python train.py --num_hidden_layers=10 --hidden_size=160 --n_experts=64 --experts_per_token=2 --d_expert=96 --d_shared_expert=128 --hidden_act="clamped_swiglu" --moe_layers=[1, 3, 5, 7, 9] --router_score="sigmoid" --normalize_top_k=true --routed_scale=1.0 --balance_loss=0.000252 --balance_bias=true --n_groups=4 --groups_per_token=3 --shared_expert_gate=true --init_std_router=0.0368 --lr_router=0.0023 --vocab_size=3089 --norm="rmsnorm" --norm_eps=1e-05 --tie_word_embeddings=true --optimizer="cautious_adamw" --learning_rate=0.00179 --beta1=0.9 --beta2=0.95 --max_grad_norm=1.0 --batch_tokens=[131072, 262144, 393216] --max_seq_len=256 --train_tokens=759400000 --max_steps=3135 --dataset="wikipedia_en"
Below are experts of layer 7 (counted from 0) of a mixture-of-experts language model. Rows are named router (the router's row for the expert), gate (a neuron's input weights, with its number), up (a neuron's input weights, with its number), down (a neuron's output weights, with its number) and show model dimensions 0-159. Each number is 50 + 12 x the weight over its row's rms, rounded and kept within 0 to 99.
After each expert's rows: a language model's description of what the expert responds to; "gets" lists some tokens that make up at least twice as much of what it gets as of all text. This comes from a sample of Wikipedia text that the model never trained on. Tokens count by the router's weight.

# expert 48
router:69 44 51 61 31 47 43 65 54 48 47 54 41 54 48 38 52 34 60 47 42 56 62 53 49 39 55 56 38 36 68 32 42 31 35 47 47 60 62 48 43 49 59 68 62 49 63 49 63 35 38 48 58 66 61 54 38 48 36 39 62 65 62 32 52 26 58 49 55 35 49 25 55 45 74 20 44 44 65 63 48 42 41 37 43 32 64 65 23 58 39 43 50 39 36 47 68 59 68 74 46 62 25 32 48 45 52 49 43 54 40 24 60 51 64 34 46 26 42 52 50 36 40 66 61 32 39 68 49 33 47 49 35 60 62 65 64 60 48 50 67 57 41 41 58 50 48 50 60 80 45 57 72 45 43 48 30 48 46 53
gate6:46 44 61 51 40 64 55 51 61 37 38 85 57 36 60 64 45 59 59 76 64 49 65 71 44 51 43 44 55 47 70 37 44 42 44 35 56 36 27 28 41 43 37 75 71 57 55 80 42 58 33 53 55 66 43 31 43 52 50 36 45 32 79 36 47 39 54 37 53 41 48 62 43 60 45 45 39 32 54 53 54 58 39 65 46 56 60 63 52 42 40 47 56 46 55 59 54 70 42 50 73 67 63 63 55 51 59 44 41 43 59 23 36 59 54 42 66 24 68 62 60 45 50 41 38 20 45 41 49 37 43 51 43 65 57 41 61 50 48 72 50 61 26 53 49 68 41 58 40 45 56 59 53 55 55 39 44 37 51 55
up6:32 23 39 45 30 31 56 37 59 51 43 56 54 50 59 56 56 47 31 60 62 54 53 57 57 40 45 29 48 39 60 47 38 31 56 42 31 57 39 58 40 48 47 49 47 48 23 43 63 42 52 43 51 62 51 41 46 35 46 54 65 64 42 35 35 34 48 67 50 52 39 65 51 52 63 58 50 35 70 53 36 57 34 53 38 73 38 65 37 62 26 41 56 56 33 53 44 61 54 60 67 44 33 37 74 43 54 65 75 61 40 48 26 53 43 18 76 59 65 55 52 33 55 64 38 41 51 49 52 61 55 69 48 55 44 55 50 47 50 51 37 68 53 37 45 42 38 49 52 47 42 39 55 44 24 46 55 91 41 53
down6:69 39 36 47 36 60 48 56 53 71 54 40 66 46 59 48 55 45 49 52 50 61 72 50 58 54 58 51 47 79 49 59 47 61 59 62 55 57 50 50 46 70 30 66 56 51 53 53 56 37 59 74 40 49 52 50 35 57 76 41 42 49 24 45 39 47 51 23 58 66 20 31 58 62 71 60 44 46 55 65 48 59 42 47 54 55 43 35 66 48 51 49 57 63 71 33 32 36 19 37 30 41 65 77 46 54 54 50 47 51 55 45 44 45 50 31 31 54 42 50 49 31 61 53 47 57 43 46 41 40 49 36 26 68 52 32 49 28 64 56 52 55 70 50 71 50 22 65 56 50 50 43 46 35 48 58 53 56 68 68
Description: Common adjectives like new, high, public, local, broad, and adjective-forming endings such as ical, ial, ous, ary.
gets: "ical", "ic", " new", "ial", "al", " high"

# expert 25
router:44 49 59 48 44 57 58 56 49 45 40 52 50 45 47 41 70 44 74 41 47 37 59 53 45 51 28 57 41 36 60 40 22 48 43 71 56 46 45 45 48 41 55 61 48 59 71 42 46 45 56 35 59 75 76 43 40 44 55 49 75 49 70 40 60 46 49 55 40 52 39 35 67 55 60 39 42 24 64 57 49 63 55 38 55 23 59 61 42 42 37 39 56 36 53 23 39 61 41 61 37 36 58 33 40 53 48 48 48 64 42 39 69 50 55 42 42 23 23 39 68 42 52 60 25 44 44 55 54 55 36 47 43 62 43 51 58 59 33 64 54 60 48 12 49 48 32 42 71 71 48 43 63 52 48 27 41 47 34 48
gate1:50 38 57 48 45 40 49 63 37 57 37 49 62 26 48 46 40 57 46 36 39 46 38 39 55 42 46 61 53 64 48 58 35 57 49 50 66 41 47 53 38 61 43 49 67 74 61 59 49 37 22 46 49 47 61 33 54 42 27 53 63 32 51 50 30 27 61 50 64 81 48 44 57 29 42 61 39 41 41 51 50 74 46 63 62 84 37 56 53 40 63 45 70 44 72 39 41 50 40 65 44 73 54 38 39 63 70 37 46 43 37 35 42 47 50 58 27 46 45 50 40 40 36 51 38 61 41 63 56 62 45 44 52 69 64 39 84 45 43 36 76 68 50 46 54 33 53 38 51 53 68 65 39 47 45 59 48 56 37 56
up1:57 52 50 42 56 41 36 54 52 67 48 60 52 58 48 39 49 48 56 51 51 33 39 61 59 37 42 67 45 40 47 54 45 45 60 53 68 59 39 63 37 47 49 41 70 52 58 73 31 29 44 60 70 42 75 42 40 44 39 41 57 48 45 60 43 36 54 56 63 54 63 32 56 67 49 47 47 54 48 51 49 68 46 59 63 45 39 62 48 60 47 55 66 47 41 29 45 45 46 53 40 89 50 41 23 50 65 30 40 41 46 51 31 63 34 14 43 33 44 61 54 46 36 52 31 47 62 39 49 57 67 48 17 56 70 56 59 49 35 35 63 73 45 65 38 39 47 59 49 46 85 44 66 49 46 52 74 58 52 47
down1:50 32 36 49 34 32 63 58 38 62 49 25 45 38 39 49 41 69 55 46 57 63 42 53 47 37 41 43 60 60 33 41 39 56 64 53 57 51 51 65 46 41 43 49 43 52 58 40 60 71 59 81 66 39 47 72 38 41 41 63 58 41 46 39 51 58 69 53 28 58 27 49 40 36 33 48 46 37 37 26 50 50 36 54 55 40 55 52 46 52 57 56 54 68 59 46 84 55 62 71 48 52 57 49 53 41 24 60 52 42 47 29 55 36 54 58 34 48 30 32 62 59 61 60 46 41 55 50 47 59 64 40 53 58 31 64 56 51 48 33 41 45 43 32 51 67 02 56 45 34 48 43 47 48 33 39 31 56 45 52
Description: Short second-position word pieces like on, at, it, ol in names and words (J-on-athan, S-ult-an), plus col, Col, Con starts.
gets: "it", "at", "on", "et", "ot", " Con"

# expert 34
router:55 49 64 42 52 49 52 62 49 55 42 62 46 36 38 49 62 40 52 50 44 53 61 49 54 72 31 36 45 36 43 29 51 36 41 54 28 37 55 62 48 38 47 60 79 49 59 38 63 39 40 53 64 67 64 28 49 53 51 31 36 66 64 31 58 41 33 47 42 48 40 35 45 32 68 37 61 33 60 57 45 66 64 45 49 46 57 58 50 44 20 38 68 35 41 50 61 49 72 64 59 64 44 43 67 56 49 49 55 44 51 50 70 47 57 50 41 20 37 46 65 46 54 60 45 30 43 60 59 53 36 60 35 81 63 42 38 65 31 48 45 71 46 33 44 60 42 51 50 71 34 47 61 59 69 34 32 62 60 65
gate0:56 65 62 41 48 22 43 58 44 65 26 40 55 32 62 58 60 42 50 53 59 71 45 43 60 49 32 56 65 51 42 66 53 61 63 52 44 67 22 41 66 49 58 65 63 49 50 42 41 36 30 43 70 71 48 52 23 27 38 34 53 37 62 44 49 57 45 48 36 49 60 43 50 59 43 56 45 38 63 50 65 27 27 45 50 66 40 46 57 57 31 40 46 42 55 40 41 47 33 57 51 47 43 43 45 48 67 47 53 49 29 50 43 69 87 50 45 30 31 49 34 45 57 46 36 58 31 42 45 41 47 51 20 68 68 56 46 41 36 62 47 54 56 44 64 47 45 59 56 56 43 56 62 41 55 32 42 33 27 58
up0:73 56 55 40 40 32 60 43 65 82 36 21 54 37 50 52 54 48 52 69 36 61 40 60 58 38 37 52 71 50 46 66 68 73 60 51 48 57 49 43 46 50 54 42 62 44 45 54 48 43 41 61 74 59 46 52 54 26 54 31 52 42 34 57 37 47 38 90 46 42 62 36 42 68 50 43 37 41 44 73 55 47 41 46 50 69 43 43 61 45 24 35 50 52 59 56 41 38 33 67 64 44 51 50 49 54 70 47 47 44 56 76 60 60 69 57 49 36 29 39 46 45 63 53 69 55 56 44 48 51 49 64 31 67 61 56 41 35 27 51 44 54 34 41 73 54 50 61 45 49 44 55 59 35 58 28 51 51 43 59
down0:34 34 53 49 50 32 57 30 63 57 44 38 36 53 47 58 61 47 38 38 60 62 43 69 47 84 40 38 48 41 45 71 39 42 43 40 60 42 46 48 55 67 40 69 51 47 65 53 58 36 37 51 39 44 51 53 53 54 71 47 48 31 30 63 44 79 49 45 21 57 55 54 56 41 69 40 48 50 57 56 59 46 54 75 53 53 49 44 74 61 62 54 52 35 63 48 46 73 78 35 57 47 66 45 52 26 50 38 32 52 35 37 56 47 48 62 53 26 46 54 53 71 42 33 65 58 71 52 51 66 20 48 45 54 48 51 47 46 58 58 33 32 42 38 43 67 58 41 60 38 57 24 55 50 56 56 38 64 61 37
Description: Short words and word starts like in, out, so, can, will, would, inter, often the first piece of words such as weapons, soon, soft.
gets: " O", " I", " in", " out", " up", " Ad"

# expert 24
router:64 42 54 45 51 38 39 49 49 47 44 45 59 31 38 25 73 40 50 35 64 62 40 47 37 49 34 75 52 41 61 31 38 56 48 60 35 55 57 67 31 35 59 60 71 44 49 45 52 43 40 23 64 56 57 45 38 48 55 51 60 56 46 47 67 28 28 53 72 46 34 44 73 41 73 51 36 57 79 58 33 61 59 49 59 31 55 42 48 54 37 32 44 44 32 27 45 47 48 64 59 63 47 32 40 56 48 45 55 60 51 36 60 49 77 41 40 34 45 49 58 52 31 69 44 40 33 56 48 42 46 42 58 63 70 65 52 78 53 54 57 48 42 54 35 41 37 55 67 61 59 49 72 46 69 59 46 53 44 60
gate0:63 54 50 44 46 62 58 73 55 44 47 47 65 58 37 56 31 40 62 69 39 57 52 55 46 48 44 41 74 57 56 57 47 29 54 73 59 45 39 35 53 42 43 74 59 52 53 62 56 62 54 45 36 30 53 52 61 46 53 35 50 35 44 43 50 56 54 36 50 32 55 41 58 36 51 73 61 47 70 40 39 41 54 65 54 32 60 49 34 74 56 61 45 53 43 52 42 40 41 40 66 83 50 62 38 81 37 54 61 37 62 61 54 57 65 36 54 56 48 36 62 55 73 56 42 33 49 43 85 49 59 42 53 58 36 56 47 67 14 37 37 48 43 43 41 58 42 37 62 47 35 70 36 62 50 53 43 53 73 57
up0:65 53 54 54 53 59 35 82 65 48 48 37 58 55 51 08 45 33 43 42 38 44 40 59 39 62 21 33 54 71 58 45 38 48 54 51 58 52 54 30 33 30 56 48 61 44 52 56 34 75 37 52 43 36 42 64 36 46 42 52 47 61 34 35 51 55 29 37 50 46 43 44 54 55 48 61 47 68 61 51 49 61 55 59 56 29 49 32 53 59 62 40 43 46 49 49 44 54 65 56 61 69 49 41 51 68 31 42 50 46 38 35 40 52 56 16 49 55 48 39 75 70 55 63 47 38 50 48 66 48 41 31 57 57 51 46 64 65 57 40 30 60 62 49 38 49 24 31 53 48 41 46 48 39 52 65 22 33 39 48
down0:62 62 39 60 40 37 59 54 43 25 45 53 44 33 56 61 51 58 45 54 62 56 56 51 44 23 54 37 44 57 40 57 57 48 43 44 58 41 56 57 80 55 53 42 44 48 66 43 29 62 63 47 58 46 45 56 29 52 53 29 61 53 30 53 58 62 59 56 42 63 54 46 46 29 46 53 70 53 44 53 60 45 71 42 57 43 50 60 29 70 45 57 47 51 41 52 38 48 42 35 38 48 58 73 42 42 51 36 88 60 48 47 38 43 51 56 66 47 71 43 20 69 50 42 56 39 66 49 64 69 55 45 29 58 52 34 47 59 45 46 59 30 76 57 74 59 67 33 54 72 60 48 59 69 60 25 65 32 53 56
Description: Word-initial h/H pieces and short vowel or syllable fragments, as in harder, hometown, hybrid, guidance, and pieces of Asian names.
gets: "a", " H", "i", " h", "h", "u"

# expert 21
router:61 38 58 41 40 55 31 54 60 45 23 41 55 42 33 44 58 40 54 55 37 36 51 48 53 53 34 66 40 48 61 22 33 48 43 59 36 31 63 47 43 34 67 50 51 53 62 39 55 32 48 59 39 60 71 44 44 55 48 35 47 76 51 34 75 26 38 66 47 42 38 44 62 46 52 53 42 38 78 49 43 42 57 55 39 36 60 57 50 51 31 44 35 30 40 40 39 60 53 60 46 48 42 41 29 50 59 53 59 56 61 45 41 72 76 47 54 46 42 47 60 31 44 70 60 30 43 61 60 36 43 51 72 60 76 48 39 67 51 63 50 62 49 47 44 43 58 56 67 79 45 50 61 39 57 20 37 57 38 57
gate0:38 35 35 66 34 48 46 47 51 47 32 47 55 57 26 57 54 47 40 55 42 17 31 36 61 44 48 37 44 41 47 45 43 52 46 45 59 35 67 61 43 26 55 64 52 69 61 41 54 56 74 40 52 46 77 69 54 66 36 53 43 60 55 56 40 42 65 70 33 28 65 46 44 77 40 50 66 55 51 58 37 32 46 68 31 28 65 54 38 42 44 47 34 53 29 57 39 31 63 47 57 36 59 44 44 52 49 36 57 34 45 54 41 41 70 43 39 55 55 48 64 39 44 41 58 18 51 51 58 61 44 50 67 51 62 29 34 52 56 59 72 53 66 55 42 59 39 30 63 56 34 53 58 41 39 51 55 46 47 65
up0:60 68 65 51 57 58 53 65 52 61 45 57 50 75 49 80 68 38 54 59 64 59 70 57 48 43 68 60 31 51 63 52 53 59 62 70 40 44 43 36 47 46 41 45 58 40 59 30 41 40 38 77 49 49 46 59 60 53 48 26 27 57 64 51 56 79 41 39 27 52 62 52 52 54 78 55 52 48 61 41 46 71 43 31 56 49 46 39 36 49 41 41 40 57 52 65 33 35 47 49 55 37 26 48 64 43 63 58 35 65 42 40 56 27 67 65 70 78 48 65 49 61 29 61 44 40 56 46 46 42 42 68 36 47 57 50 66 60 57 41 33 55 46 49 46 46 44 62 39 52 62 45 48 45 65 60 67 45 70 36
down0:81 27 46 46 24 46 56 59 55 43 63 51 43 59 48 37 53 43 44 55 48 46 49 45 47 44 49 33 50 54 65 54 33 45 44 32 53 67 57 33 50 64 66 47 48 52 43 43 38 56 35 27 52 18 62 52 69 44 46 39 55 59 36 50 40 40 70 40 62 46 40 56 48 44 57 62 40 46 59 36 69 40 49 59 43 81 42 44 43 78 70 59 41 58 54 60 53 53 66 69 50 62 49 47 42 36 52 51 70 30 37 60 58 69 65 39 29 48 52 48 56 47 70 36 60 34 43 19 40 60 37 42 45 37 50 63 45 59 58 53 70 53 52 58 52 42 75 40 62 61 21 59 52 52 58 49 58 47 60 78
Description: Final pieces of abstract or common nouns, such as -ation, -ment, -ity, -in, plus words like development, age, power; includes mm (inches) in climate tables.
gets: "in", "ation", " at the", "ion", "ing", "ity"

# expert 15
router:58 55 75 34 37 44 34 49 46 48 36 60 57 43 43 30 55 37 55 38 38 49 55 33 32 44 33 61 48 42 51 39 40 52 40 47 22 51 60 47 27 49 64 53 63 37 61 49 65 41 50 44 67 53 79 33 43 49 48 38 61 59 55 49 58 25 46 42 42 45 25 41 51 47 75 43 39 43 54 71 29 59 58 27 54 57 56 51 33 58 39 54 56 49 54 33 61 45 56 51 64 66 46 25 37 57 56 52 58 40 36 32 66 58 59 51 53 42 43 44 57 48 54 73 48 44 40 49 49 46 33 58 32 77 59 61 53 73 32 54 53 67 40 54 35 45 25 55 41 87 61 40 58 55 55 36 34 40 50 49
gate3:53 75 57 42 48 66 56 55 48 76 42 36 97 52 42 47 55 47 46 38 63 54 53 63 39 22 60 54 69 36 38 34 43 61 65 37 46 59 55 45 54 57 32 57 68 42 54 47 30 60 56 44 39 60 49 30 46 37 39 37 49 45 64 45 55 59 32 44 46 46 51 54 39 42 40 55 30 65 58 63 40 45 55 44 40 43 41 55 54 58 54 53 43 44 45 52 53 48 58 42 65 36 73 33 23 55 46 64 23 47 46 57 50 58 80 71 60 59 49 62 54 38 63 63 35 55 39 43 30 30 50 47 38 31 52 55 42 50 63 54 60 42 51 56 54 72 48 40 40 59 41 41 52 46 29 21 54 40 29 43
up3:31 44 58 54 46 42 39 65 47 39 48 42 43 60 69 61 59 51 37 30 43 42 42 51 68 60 53 42 32 59 43 59 59 52 69 48 48 42 45 37 33 56 37 46 48 37 28 51 61 65 48 53 57 47 57 59 81 56 39 54 75 63 40 52 29 54 60 45 66 30 59 51 67 65 41 46 45 47 50 77 42 46 31 45 57 59 44 50 43 52 54 51 52 32 62 18 41 51 56 33 46 55 48 52 37 56 31 21 38 40 45 44 60 64 51 58 55 60 38 74 38 48 55 41 58 72 64 59 68 51 37 44 63 33 42 45 51 62 65 34 64 72 40 50 52 27 36 28 56 54 41 48 49 59 41 57 45 75 74 32
down3:54 59 40 59 55 53 60 57 49 60 59 67 68 53 32 35 51 47 63 35 45 67 50 47 71 27 57 55 42 78 48 42 50 54 30 66 37 50 65 33 32 49 50 65 54 61 54 40 49 43 36 59 41 41 41 41 50 46 39 51 42 52 45 44 50 45 36 39 56 47 66 51 37 43 43 86 34 51 40 56 47 55 51 42 53 30 50 27 29 42 46 99 48 51 43 41 62 46 54 58 56 40 52 40 62 38 59 53 51 41 41 31 31 50 59 49 37 63 36 38 45 60 50 66 48 50 30 54 25 60 70 37 38 56 70 58 46 40 52 73 50 73 56 56 33 58 46 40 56 28 36 37 52 49 60 26 46 50 45 48
Description: Prepositions and conjunctions such as of, to, in, with, by, and, placed right after a noun or verb, like result in, relegated to.
gets: " of", " to", " in", " and", " with", " by"

# expert 40
router:66 38 59 47 39 63 54 53 45 58 31 43 58 36 27 52 66 33 71 37 43 48 60 52 49 51 52 61 36 50 72 27 26 32 64 69 40 49 56 59 61 43 54 61 57 51 78 40 68 45 43 50 69 70 58 53 38 50 54 24 61 55 68 44 54 34 52 59 43 45 36 50 50 54 70 29 42 46 67 51 44 52 69 41 45 40 61 67 43 48 25 47 62 39 49 18 42 32 52 50 49 62 23 23 52 63 51 52 52 55 40 41 66 46 61 42 44 53 41 33 54 31 44 58 41 33 58 61 52 30 45 43 56 47 60 61 50 65 51 56 45 52 35 45 42 52 52 53 74 72 43 67 62 48 58 31 44 40 54 55
gate1:51 52 49 48 53 55 43 63 48 63 47 37 77 39 47 60 66 46 49 70 23 41 76 64 43 74 58 44 27 50 52 26 34 53 63 71 61 57 54 29 55 54 29 38 52 55 62 18 43 58 26 45 57 50 53 50 48 57 60 31 48 44 60 46 50 46 55 52 51 46 48 70 58 55 55 37 37 54 60 55 38 65 54 32 68 47 44 31 52 43 46 57 62 41 71 33 63 42 52 43 62 45 44 41 33 53 48 61 57 61 53 51 57 54 56 51 58 55 55 40 46 56 36 29 49 63 37 57 47 49 26 65 30 44 56 62 67 35 69 51 38 62 33 52 47 51 45 58 73 73 51 41 33 76 56 61 30 29 37 35
up1:68 67 29 53 63 42 62 46 51 54 49 29 47 75 40 33 16 44 36 45 42 39 43 31 70 53 46 75 61 31 49 61 49 56 42 61 28 34 38 63 53 38 67 53 49 39 11 56 45 42 40 66 47 71 50 55 41 48 40 34 42 49 50 30 41 61 56 44 61 48 58 33 38 42 56 39 76 47 55 41 51 28 51 57 37 53 57 48 53 61 62 51 48 38 43 39 60 31 46 50 35 55 49 46 61 71 45 49 43 39 64 42 58 56 49 46 34 51 67 30 60 53 36 42 61 33 41 49 47 37 75 65 39 54 46 41 54 54 24 35 51 54 47 42 58 64 51 58 67 38 61 30 50 53 43 53 54 54 53 26
down1:74 62 63 47 55 50 42 41 55 53 65 47 46 51 62 53 53 48 60 53 58 46 63 28 43 68 64 48 65 53 54 28 57 51 38 48 56 49 34 51 50 30 57 59 45 45 47 74 49 39 45 45 59 65 45 62 43 48 52 47 65 46 51 52 50 56 46 60 40 63 57 61 49 24 57 25 47 60 33 18 51 43 45 40 34 46 38 30 54 36 41 27 44 62 31 51 51 51 45 50 40 68 42 59 69 47 53 40 51 61 51 22 56 70 64 20 45 61 67 62 64 51 57 58 40 56 38 40 50 36 53 54 30 49 34 69 73 46 38 26 45 27 64 70 55 65 38 70 53 74 38 53 50 67 25 44 56 63 57 53
Description: Words opening a sentence or clause, such as On, In, After, However, During, Born, plus pieces like According, Published, below, under.
gets: "ing", " On", "On", "y", " At", " By"

# expert 37
router:49 30 56 58 31 38 46 57 63 56 47 58 61 41 29 35 55 37 42 38 34 48 57 34 48 38 44 71 37 43 61 44 48 49 50 39 36 31 64 49 44 26 65 47 55 48 53 60 64 28 47 44 33 53 59 43 49 61 32 53 61 65 58 42 71 32 57 52 51 55 58 49 70 43 47 53 36 50 73 54 39 32 50 38 63 44 56 59 31 73 35 25 49 52 59 43 44 42 38 50 53 62 51 38 38 69 60 54 45 66 51 31 64 68 62 54 34 23 50 49 57 44 24 51 57 43 53 51 58 35 45 47 61 79 60 70 49 65 43 72 55 76 49 30 64 43 38 65 54 77 64 58 45 48 46 49 37 55 60 57
gate1:53 55 51 62 37 70 45 57 72 51 38 34 67 40 58 52 74 64 49 44 56 51 74 61 59 44 44 62 38 56 41 16 35 46 23 39 42 42 62 70 32 65 56 48 31 44 56 38 46 44 55 18 43 89 62 38 44 57 42 56 67 72 42 47 51 32 67 48 45 55 60 49 51 41 64 67 32 64 49 41 56 56 54 55 63 31 50 60 56 41 41 56 40 42 45 51 49 64 57 55 53 55 35 41 62 58 35 50 59 53 44 26 45 29 39 71 51 38 48 64 75 50 61 33 43 59 40 52 33 45 60 48 58 60 49 65 63 51 61 56 38 63 45 41 44 57 61 62 48 48 63 30 42 56 59 56 51 57 41 32
up1:67 59 62 45 40 29 48 53 70 45 35 34 69 69 46 52 38 48 51 22 60 56 61 54 44 50 74 46 44 38 39 41 43 54 65 46 38 35 48 54 44 37 37 59 34 40 58 68 40 54 57 62 52 41 55 42 67 46 61 28 53 82 68 32 47 26 60 61 57 41 60 39 42 56 54 46 24 46 35 46 62 34 33 34 49 72 58 59 62 59 57 54 41 50 54 65 43 45 63 50 51 54 68 36 58 45 48 52 40 38 48 42 64 50 35 72 47 50 42 33 36 59 57 57 43 43 57 52 64 45 36 38 29 59 46 42 56 54 51 46 38 56 34 52 61 53 65 36 66 48 73 47 73 30 72 60 63 74 36 67
down1:48 62 20 34 58 41 54 58 42 43 73 51 33 76 34 55 42 49 54 53 45 45 43 42 43 58 60 70 50 41 45 55 40 56 62 28 58 37 35 45 43 53 65 55 52 42 36 53 54 56 52 10 67 53 53 57 63 47 56 34 48 88 37 60 53 66 60 59 53 59 57 69 50 36 49 63 47 61 28 42 61 45 43 28 51 51 43 66 70 56 52 41 40 46 65 40 38 48 57 42 54 45 42 40 38 64 61 64 88 63 36 61 71 40 35 50 52 64 42 67 36 68 49 51 55 30 49 37 72 54 54 44 58 62 57 51 55 42 30 47 56 39 38 26 43 61 33 55 38 51 55 49 56 44 56 50 48 63 52 48
Description: Word pieces ending in m (am, im, em, um) and word-start p, im, em, as in Ad-m-iralty, im-plies, em-ergence, hyoscy-am-ine.
gets: " p", "m", "am", "im", "um", "em"

# expert 50
router:62 45 60 43 33 59 56 61 51 58 42 40 60 39 34 32 67 38 58 42 60 45 53 52 45 57 44 44 40 38 60 42 39 32 53 44 41 58 49 63 37 36 75 52 72 54 59 47 53 35 32 48 49 53 68 52 31 50 44 21 51 49 63 35 48 50 51 53 46 50 39 51 56 38 54 37 47 31 91 67 51 54 46 30 50 30 67 63 43 45 44 38 58 29 37 36 41 49 52 62 53 81 35 36 41 57 56 39 60 61 44 45 54 51 60 31 37 31 45 50 73 43 35 54 53 46 39 63 72 58 52 46 50 57 52 62 30 66 25 57 68 57 40 32 55 51 60 41 63 66 52 68 76 57 48 29 64 64 45 42
gate1:27 31 35 57 50 53 21 76 51 68 39 66 51 58 43 43 52 67 64 62 43 50 55 36 63 38 48 51 35 33 38 52 36 56 41 61 37 29 63 45 40 69 36 44 62 62 40 54 51 44 58 71 46 53 49 68 70 54 46 59 35 58 51 48 40 49 56 59 40 63 38 53 52 19 81 31 48 40 40 58 46 84 48 64 33 68 58 55 78 65 62 43 43 48 43 40 47 61 63 35 48 62 40 45 54 51 54 33 57 54 60 60 61 52 52 45 40 47 52 47 68 57 55 64 45 43 25 64 61 44 36 47 55 54 45 35 30 54 51 47 56 43 37 49 56 31 64 56 38 55 49 62 60 72 58 59 42 51 25 38
up1:33 74 40 39 46 56 43 46 64 80 53 73 39 51 54 58 54 46 37 68 44 54 66 64 84 59 44 50 66 36 42 54 43 73 49 65 16 66 47 41 40 44 59 62 56 63 64 45 33 59 57 61 44 42 45 44 52 37 67 61 57 62 51 48 40 62 67 25 67 51 53 31 55 37 56 65 45 42 65 59 37 75 43 53 58 49 51 47 36 38 42 57 65 52 44 44 52 58 71 31 55 54 66 49 47 37 65 46 64 51 46 66 48 59 57 73 45 57 34 54 72 62 31 57 59 50 45 55 48 45 42 33 39 50 51 46 50 57 27 43 52 55 36 49 63 64 67 55 40 59 47 63 50 55 52 14 37 42 50 53
down1:38 58 72 38 76 49 43 37 47 72 21 58 43 53 34 37 54 44 57 57 57 57 57 51 70 44 37 64 45 41 51 69 43 62 54 54 47 51 69 39 50 46 66 36 52 64 56 32 34 56 72 50 45 55 38 41 59 42 55 53 61 77 51 54 64 41 36 50 61 61 61 53 73 70 61 67 47 41 51 31 73 50 45 50 54 60 57 72 61 67 49 47 40 77 60 48 44 34 32 57 56 60 51 50 28 53 61 36 62 27 63 52 50 27 46 37 43 33 67 37 57 64 29 49 41 56 51 41 50 63 52 30 28 34 34 57 45 52 48 42 47 50 54 47 42 55 64 74 30 54 57 46 49 44 39 54 32 42 42 66
Description: Two-letter stems opening common words, like se, pr, ne, occ, prov, and plural endings such as s, es, ies, itions.
gets: "s", " se", " pr", " Pr", " ne", " Se"

# expert 3
router:67 48 53 50 38 39 47 44 46 47 39 48 59 46 43 28 83 48 60 53 61 50 69 41 41 50 45 50 51 42 65 30 18 47 31 44 39 43 38 55 54 39 61 65 68 51 56 48 56 46 56 37 61 54 75 45 43 38 50 37 65 65 47 38 58 26 49 45 31 52 46 46 60 46 63 48 34 38 72 65 33 60 50 42 40 45 56 50 53 66 41 34 55 40 39 33 39 53 67 51 58 50 39 36 28 41 58 44 61 67 50 44 51 52 82 58 59 36 36 59 56 38 27 63 56 54 55 67 66 39 28 48 52 57 68 54 52 86 34 61 61 56 49 56 45 46 41 62 62 65 65 55 64 70 63 29 40 44 53 51
gate3:39 48 55 49 52 54 69 60 76 49 52 37 44 51 59 72 48 40 54 42 55 49 35 16 35 59 48 42 46 73 53 51 44 67 33 43 24 34 40 49 48 44 42 48 36 41 60 61 67 48 50 54 54 51 52 42 56 52 49 51 43 69 31 46 58 31 50 36 41 48 43 43 53 70 44 66 47 42 49 49 52 53 47 55 32 27 43 37 52 48 59 43 37 41 19 59 58 32 48 42 41 47 49 37 42 34 48 38 58 44 46 46 42 72 56 39 32 53 63 66 51 33 22 54 54 57 52 43 55 57 46 52 46 60 47 61 81 59 87 35 55 68 68 48 37 46 55 47 77 53 27 55 41 59 43 37 28 70 45 37
up3:29 61 31 53 49 13 56 59 34 59 60 53 49 65 48 72 64 38 40 47 69 57 58 37 61 29 51 43 55 58 41 44 71 64 50 43 37 55 43 55 49 41 56 77 46 48 59 41 80 41 62 45 39 38 66 49 62 55 49 42 57 62 38 41 60 65 54 40 58 58 67 50 52 56 69 52 40 34 70 48 50 57 65 65 45 41 40 69 41 44 38 55 51 48 42 35 45 46 48 36 66 57 28 38 57 48 63 57 49 46 38 33 26 58 71 49 30 39 40 48 49 26 56 54 48 62 59 49 50 27 45 64 31 58 40 50 78 72 45 50 30 68 34 54 55 37 40 39 50 52 37 54 40 44 34 29 41 54 42 47
down3:39 31 53 30 40 39 57 62 53 27 46 29 56 40 67 39 40 44 52 49 66 55 45 55 65 56 58 47 46 63 67 29 32 58 47 54 55 52 27 27 69 49 49 56 52 49 47 62 50 44 35 35 43 48 39 43 51 47 51 59 70 57 51 34 64 38 26 27 31 44 73 19 44 55 28 51 51 59 31 35 49 46 43 41 67 58 62 50 50 50 57 61 58 37 51 43 44 42 47 34 54 56 55 38 64 54 33 52 64 38 35 61 30 54 51 55 46 55 39 34 53 46 48 37 58 80 52 71 56 29 37 56 45 51 31 63 47 58 41 66 66 69 33 51 54 34 60 30 38 43 47 50 49 54 47 46 29 61 49 80
Description: Final syllables of Spanish, Portuguese, Slavic and other foreign names and words, such as Atlét-ico, Sán-che-z, Vit-ó-ria; also capital S in SFSR.
gets: " S", "o", "a", "ia", "i", "e"